config.yaml
n_layer: 10
d_model: 384
n_experts: 64
experts_per_token: 4
d_expert: 64
d_shared_expert: 0
activation: "swiglu"
moe_layers: [1, 2, 3, 4, 5, 6, 7, 8, 9]
n_empty_slots: 32
router_score: "softmax"
normalize_top_k: false
routed_scale: 10.4
balance_loss: 0.0102
balance_bias: false
router_z_loss: 0.0001
init_std_router: 0.0172
lr_router: 0.000532
vocab_size: 28542
norm: "layernorm"
norm_eps: 1e-06
tie_embeddings: true
optimizer: "muon_variant"
lr: 0.00193
beta1: 0.93
grad_clip: 1.0
batch_tokens: [32768, 65536, 98304]
seq_len: 2048
train_tokens: 505000000
steps: 7897
dataset: "wikipedia_en"
Below are experts of layer 3 (counted from 0) of a mixture-of-experts language model. Rows are named router (the router's row for the expert) and show model dimensions 0-191. Each number is 500 + 25 x the weight over its row's rms, rounded and kept within 0 to 999. Numbers have three digits each.
After each expert's rows: "mostly gets" lists some tokens that are sent to it at least half of the time. This comes from a sample of Wikipedia text that the model never trained on.

# expert 30
router:499513489553457490499507480508459522526488503508459489542483527503484466468532510534516464476488495526517520517490508486451485503471496462521523486491547473506471494539488483476473464465502520492477510543496497512527485539465533470462512568522496524544461501487507485536467510530458480493510531519494476517547505539525481487535476512481495485520480503543481532465476490528526493511475458520496489510515504502521533500478508539498460500493454524505533497506495500462470483484473518536442532457512488497501522501454519523514501521473480462562470495499508474507463478491483529486
mostly gets: "located ", "north ", "south ", "president ", "near ", "east "

# expert 21
router:480508483500476523508477474470451546478479508474434492529491498506506500441518501552507484488492489539506494525515480496493457501487460495517502464493524487466494524493474465478509457479533517507512508534522448498529533506490532498454524537519492540541447507493535508510451469501472458513504529502506461527536468561491502486532484491485500516505514521504470540449520470516509511481485476509514488511506500514509506513477508523489476516502489514523481498504525518503471496478530559506470503479507470534462530527441533500521547498466486484533479489460469497514511513547465508476
mostly gets: "species ", "Binomial ", "Species ", "ensis ", "^{ ", "idae"

# expert 33
router:478504461547493499470497467517465518502470459506481497546504514525501460446500528518491497510469473501512506555523505507453465494452495467492526509511509482489461510496502492435516487514527526465504491535483445550514463528459513504462524513530468537520501530525504477509478525527473499513529504516502492516509500541495488489549483522460488508516500519558483504450521477541490522531519486494499500523528451513514531539482469489485476490517441528518521478498534483477485474490510505495458510472537463477454522502487549535523501468470478473508511513475485504542490473504506530508
mostly gets: "Act ", "Aug ", "–", "Act", "aged ", "† "

# expert 60
router:490501446533445480468492464486482545512483468475472501506461530480504499488519500529510470485496502483525502505512523464479493536468489525499506457516527458486462500490482486469488460536538503503496468522497465577507491544494532515491529508518490532501456494507503487482501521504479487510513531512453460512493489552533471490528459512499496515467489563529477532487473479516512517521497438511464481521516509505526511519452487486464484469485490549524504504497506498472454515495481521513479507496538490521478519492460508511510540507501536476533514501479455510546472461558494535494
mostly gets: "Binomial ", "Born", "Full ", "Japanese ", "voice ", "image "

# expert 53
router:463489457532468519488473488487487535511461453510443517530499497512473464478518510529496487480472463496508506491489505492438482488472486491499530469524502513498489518514481497491516468494520545492496515530482494552518508549455532487442521491510519538534458499482535498540469500523476472499535509486493490535506493560495500462503470481474488526518499518519453556482533524522468507506474473513484471504516534486520531520471499523488475518457452516500533501513573482479483518481481511525488513458516480509497507556514494514518538499481521439532484500481482497510480468500535513509
mostly gets: "', ", "ENG ", "USA ", "GBR ", "Arena ", "GER "

# expert 54
router:507499489508493467519491474479443514480461461507425488519460486517515521479525516523507477489497483507503539484517496484463489507462472470501509489551514482470467509514492463486488471509512552503482511562498477530550496523478483484484509512531478511525495511482504515507498522486473493472528525497469448519523495565523472508536465495501498502497483554554466517475513478516498515518519472511486442521521481491519517522461464508469497513474431479536529437493507497493489523480504519506462508486544485471446503518505507503526564481464544454546471502473455491509505508513488516503
mostly gets: "(\"", "[", "born ", "renamed ", "\"", "“"

# expert 31
router:508515497542505470491497477461457523474439476501465523520460469544477459470483499542517474480511491491512499504529497450479479499500490481506508527511520486509493541495466461471507493515490506478498527527501520514507467537490511508440525528549511518528455521493492521490480488543470486476528523484471479517503492541522503512515470523510490520517496511546469519469511496548479529496463461515476502533496458495489523523494528506481489517514467513542513495516537487496492489520508538499485529476493492470479500544470550481503514503459513484516499512484476514495505518510503529484
mostly gets: "Soviet ", "Police ", "military ", "Royal ", "Supreme ", "Infantry "

# expert 57
router:461513487507463463526499464472486528518457473491487482526508492499494504465503493525504472478484518501562514507490513476468479506453510511511538483505538487488472498490475482466484480504507524500470505561500504508514496524494497491438512494527504541540494500497528493532495506513488489497538515506475458518502479557508463507504475494468496528521528512528468522490482484554490490530519464532502486517493496496501539516475540518441509491524480505521487450524521527504506476497512507527443490481529492522471507530489539524544524480475520486542519492477451533524471480477492531523
mostly gets: "S", "Bh", "J", "K", "N", "B"

# expert 45
router:511494484523467511490494478491452515494450521466458509530479477505518459452528481538493479465487493526537541516555504498448455497482504472477506483548537483508493506506505488466520491489532554493475473513510441514521493518468521481503540521541487535506469487500532471513503525508442488462538497528462478495494488552532480517515453496495519503483525524539480537500491472543495513480478461500502480520522485520503525547454503512466506514476496510506501506498501502475502510476516538524472511481533469501465519493482519505515527519460508463486519515490484498496475485513494530497
mostly gets: "====", "===", "also", "See ", "Career", ")==="

# expert 39
router:502504476529492479525500481463458540514481509497466529540493529540496465470486534515490493473483484517523489515510499483421471486525516511505528512516546497473473493483492466462503504514515513494478495505482463519513494552489486479515533532537455519527444514528488483525477512510495465475527559532479484512508482518501485497526489528520506503512511526519470525466504483544496517520474474490473471529502501501511495526477516514474487499487461484534487474483547514461496536506498531498461505458533442494482508518498541487547504527458509456512511513485465504538490510511472518471
mostly gets: "\".", ".\"", ")===", "\n    ", "\n  ", "\n\n "

# expert 12
router:476510456505466489478505477463464540488453467516463475501494519531489490489490535501541487484502476493524525520517491480451470505458487482475526508506542507489442485511473464478499503523548513468513544541501491501533488503458549471452518554523535523520484537498522499548489510542487478505523513535466483529514478551533491482538505538499534480477512500539450536492504483530502476517483452544491458493492510480535489530467488543474503506488473500505536507512511483477486510500492496492460489483532464529482557532514511511520525519459493487524520493478457480512472485523513533516
mostly gets: " ", "# ", "–; ", "Score ", "Result ", "%; "

# expert 59
router:522501467502492482500484471513475541494439501489486533515501503482503497473497460530462477506450511482563496501545498465484478464491485522506497491500522475523488506519465460462508490492537534515493549536520498553544506524496523459455533502549535500482487501490522494527502521510463480489527518501472476526480506525493489493521502478464514527527506525528458522501512543537508504489486479498501472523499477520518526537485474511479467500485443511523521446508528486449467517494519543528484510476496466488477499509505510505533493495465529449515489505486486506518491485517501515523
mostly gets: "Dun", "Gil", "Sher", "Jon", "Hann", "Gal"

# expert 3
router:505491477543480494494490413497475489483434501532469497546457481519506454463499487531500494497513504518531481483551496505483499501489482468494520486507527463516485510500463485451512466517527552487485501529519480505496484508441492484456498534552510507529499518495505502493485498529456477488511478507466491548529481536507469504537502484502506510523510520527460527455468493532513503502494483480504510526519485514497523512506482487456513492460486513498515500512504487478510483544487533509476508479531468530489512530502528487546528499484520476511498516465466501520485524536491549487
mostly gets: "national ", "federal ", "presidential ", "regional ", "San ", "Legislative "

# expert 28
router:481507456528462490500521461446468514496494492519429510545488472530486507498510513542516471496504492486500529505530489481489477484452471497517519502512532473496494497500482492470494469523514498493476504521496488524543517504456544487482556501517504548493495538523507498527479512495467502493545506503504447491508489520529510465525488499481502509476476518533454518454516505514452489519466477518486493526501493509516531526490493542456475486492487496527519494516537516497447485498481491479486503471524486507496479500493530512497551494493518478510488472454489482505473507550473538499
mostly gets: "another ", "most ", "several ", "often ", "small ", "same "

# expert 25
router:488490493536461477487504466479461507511493499506454489577462474530499497462526482553505496483483479512503496500529495493477483508447510476534499481524528476485473508516493496474472444493510510486490493540489487501556526533503526486501515516534477527515481533503493504510464545506447460491519525496480469515511521535539472459572482509490491534481505542527440515456511498529488506486485460515515467514497492499537522511475503513452468499501469512526488491487546500491506479499517492475482505461515498503490499491468529506524559476497501495529501492466481480518472505542461529496
mostly gets: "An ", "This ", "their ", "His ", "Its ", "whose "

# expert 37
router:461492470520439491507506474495452522511489496508469494555479492516496481485504489514530505500479507511530553481525489453448489472466484474520538517522519492486482525469490477483481486498513524499482489540491514504531511509484528480468515525499508525510496511499506491552488498504483485475513519516467483522536484526536497470537470496483497525513487504524473526446502508509510528493493443542484493529502510506508508521436510522488494543504444517526507464496549526496469518512494515497467488456518460514487505482472517505501521481490503476552511466480503477495496494498486528485
mostly gets: "during ", "During ", "In ", "On ", "After ", "including "

# expert 40
router:499461454505492481518502494470467533503451478511469512528457471494502505476490534532490494476495465514504513488504490488473467486499476473498500515503515498464443505526495477464471495540509549497478508510468458527539507525491496462461530521526512517526488510529489504513495491513468490464538531527506479501508511555504463526521472529488490523492499505559476524478511501536486505528480466510469458558494504482499524513459473501455466502499455510542525488474537513495516492498511565527447532470530455477477529512506480528506513500461521496507492511489444497540523489498487523509
mostly gets: "Coordinates", "′", "^{(", "[", "の", "Japanese"

# expert 61
router:482477461500489490501509496477488555488454469491484527523496514495526484470488473510472468510473506501548487509530537526477475478488535488496499515521529456514466523499479511473502494497512538481503515543500498519544497523463544484477536516558508500523512523509511486530499513492476467482503511531487467522473500535519475494519513501468527546516509518512453531486516522536517518500467460528474472513467476518505535575493461543464484480511449487516509480501514498477492541525538498515482492449478447500490510538488519508530515491472532456524512487485500504520495502490492514490
mostly gets: "Kar", "Ak", "Har", "Ar", "Bar", "Kir"

# expert 27
router:492479472547511456511534489473468519481470498500434525543473511537507500463491496547512471474469454495511492522531492510468474503459468484486496514505529505477475483479477509465495475507537492490483544532486477521543514538482531456495500540538512520480468524493520510563508509488449467463548471513500475525516504521549483505507455520450492500485527494536482513452478508516508548498492494530477505528520479528562507515453488528491489497478475510518481480523533502477480505446487531459483512493530458483470500490482534526482525522462487452539518528481480473528513492514474533519
mostly gets: "believed ", "evidence ", "stated ", "There ", "says ", "there "

# expert 49
router:497489488536491488492489491484449538492483471485462521515480496528474509479529530501503496482481500503511518508533476483464458498494475478498508483526530493515511500495477476453497458527507499497502505526506495528547475531477513469483510518536501513527492503495509494515463481528483488475531544506485426538534519543520488497530474516486539486500481506531455513474519496522480506506469470529479474525511495481509555514474506540490479532506460517506507470480499483452494496496485493516472545447518491496467514509481536515505519509463519474521511490492505486500482481520484535529
mostly gets: "director ", "president ", "President ", "Minister ", "brother ", "members "

# expert 48
router:454495451542477498473469490504453531478481459512471509515501507503484488499494511530501510496480464489510523543494525479440455510493502505499501520536514506479466506507490497437527525488517540479494517528486477511535494517458542479470484501535497523546454502527518496524459499480489479503518524489465456527504530548482479488534501488456500531488498560546455520488499494550500503538497465529506478516497508518483537553458520520453481490479451506524511494480522484501524499478512535523464507468476484516482522513507529504488540478467517454531505483449474484494502504525486500518
mostly gets: "', ", "\": ", "Loss ", "ESP ", "ARG ", ")}, "

# expert 9
router:480487445502464504513482469469489535496466465473440473540520523521479465455482526521531480491506486492512506497530506506473459496469469527485520482528545478477465503493469477482489490509528507487496501503513468512558517511478533461462534515533511508511461561481495511543491520515472480506545529561505470506489482567518506515522494497476527485528507516513453534471489468532494480514487484528493502538518524526474504519474496530502489520475482532533501483512522483469507555526503516526489524469499474489452501529492528476488539479469487465503488513497470500486476485523482513520
mostly gets: "|", "|---|---|---|---|", "|---|---|---|", "JPL ", "|---|---|---|---|---|---|", "|---|---|---|---|---|"

# expert 23
router:524527449504482515520491463494500527490458500472478531517501485479474508455490479505469475500483507467574495504520513488473493456506495498495486474520501489503484548484503462464528493477517549492468534513492494539546491510479537502483504530532512531471464545486503513517466519513478472488506522477453454542488496529516496477515486444479534517537511534529447543490507501517484521527465480531487485505509464509487526551498483519463492495500470525487530456488527478491493519507506552493500519482495443478463516547512531489525516494487503473563506487489508547510493495500501545518
mostly gets: "Gu", "San ", "Di", "Ma", "Sa", "Mo"

# expert 41
router:472494473529453491509472473476477518499455470510494500523491501484511467474501490498462487491497494499544503520502511510473498485485486478521506475510555513488490524466509529484524494505516537520480515556520513533538481508483512502446503499526506552516487522511521509520483496506475484471487499537490484542530478555534501500510478489474526514522507501533469553491485486553504518509502453519483489534506499514496537559463474518471500509508482508531534456504529510500482482499470522510464498474508474516464502540510538511500526469481528484520489462507455533491473466480488540527
mostly gets: "MF ", "FW ", "BRA ", "Y", "K", "Z"

# expert 44
router:475514494526446505489503471490475540509484466476473507555476499543486487508491532536534483490500494507490544500536491472450465519452511487522538504508533478475455522482472483465474507513509519478481505549491507525539517519483538483466515522533482523508478514508493485534496484485467498481533522524465477546537481519516518477524472483461477504511472497522468514432512516521523538508503447546479493548507479514515499523451516532493481527492460508533491471502536469480471499503502520523456507464511459484506509499455514508483509499478509474520515481477483491514484504502493517482
mostly gets: "During ", "After ", "during ", "after ", "throughout ", "between "

# expert 24
router:496498437530488502481494484474421500497471488486481508542503515524516480486486519512524507519508479500514501502509520506464478505491488490497504508503533474500481506530477489445488491528545529479483501535487476547517515518488509486451516512521484515519494511515519521532479495517475500496521535530479478512521493554492467480527482494461521506517489534537441519491511487557471511510474463507501495521501468507513509514457488528495501528507449475498529490496544494510514483498479551519465520450504493541509538494514526524504540482488510428548512494464479493506482512496496506461
mostly gets: "Synonyms", "🔨 ", "Born", "= ", "Majority ", "silver "

# expert 26
router:511489438523468503541492485476463514495454503485456500549489511530491478440483494556540464463482496490520506514536505502432483501489498490489522483543577485486487529489458473480495465487505528508469497504495473520548508528512513484493521492561467539524451509504487498538494519505463471469523551504474486511498505526509483491506475499496497492511510531542462520465514492554508502497487463520495509538505491484491507523469513512452483518494483527545505460509525493501507515533483525522478506462524456486474502499474550477482515473460498497516514494483476500492501501507493496505
mostly gets: "== ", "|", "=== ", "\".", "==", "==="

# expert 47
router:496502474549450510480501493514477528497459489485457495525512507524516475448539494523507486476492476495505517503508493501469472483468506493525527503501519512484446477521513472465509477504521547486506479526459474541516491538468495483472494541521510544532483490485508516513507491498443508516511520521494474502488466517505468472515470492495513523513486511532474518493519488579470502480478471533479494527498514500485529518448487543484468507496473520533495474471500495454497495486484509528438512487523489489469534517503522502524544516500500490531517527493484509508518493501510541478
mostly gets: "Italy ", "); ", "Belgium ", "AUS ", "SUI ", "Germany "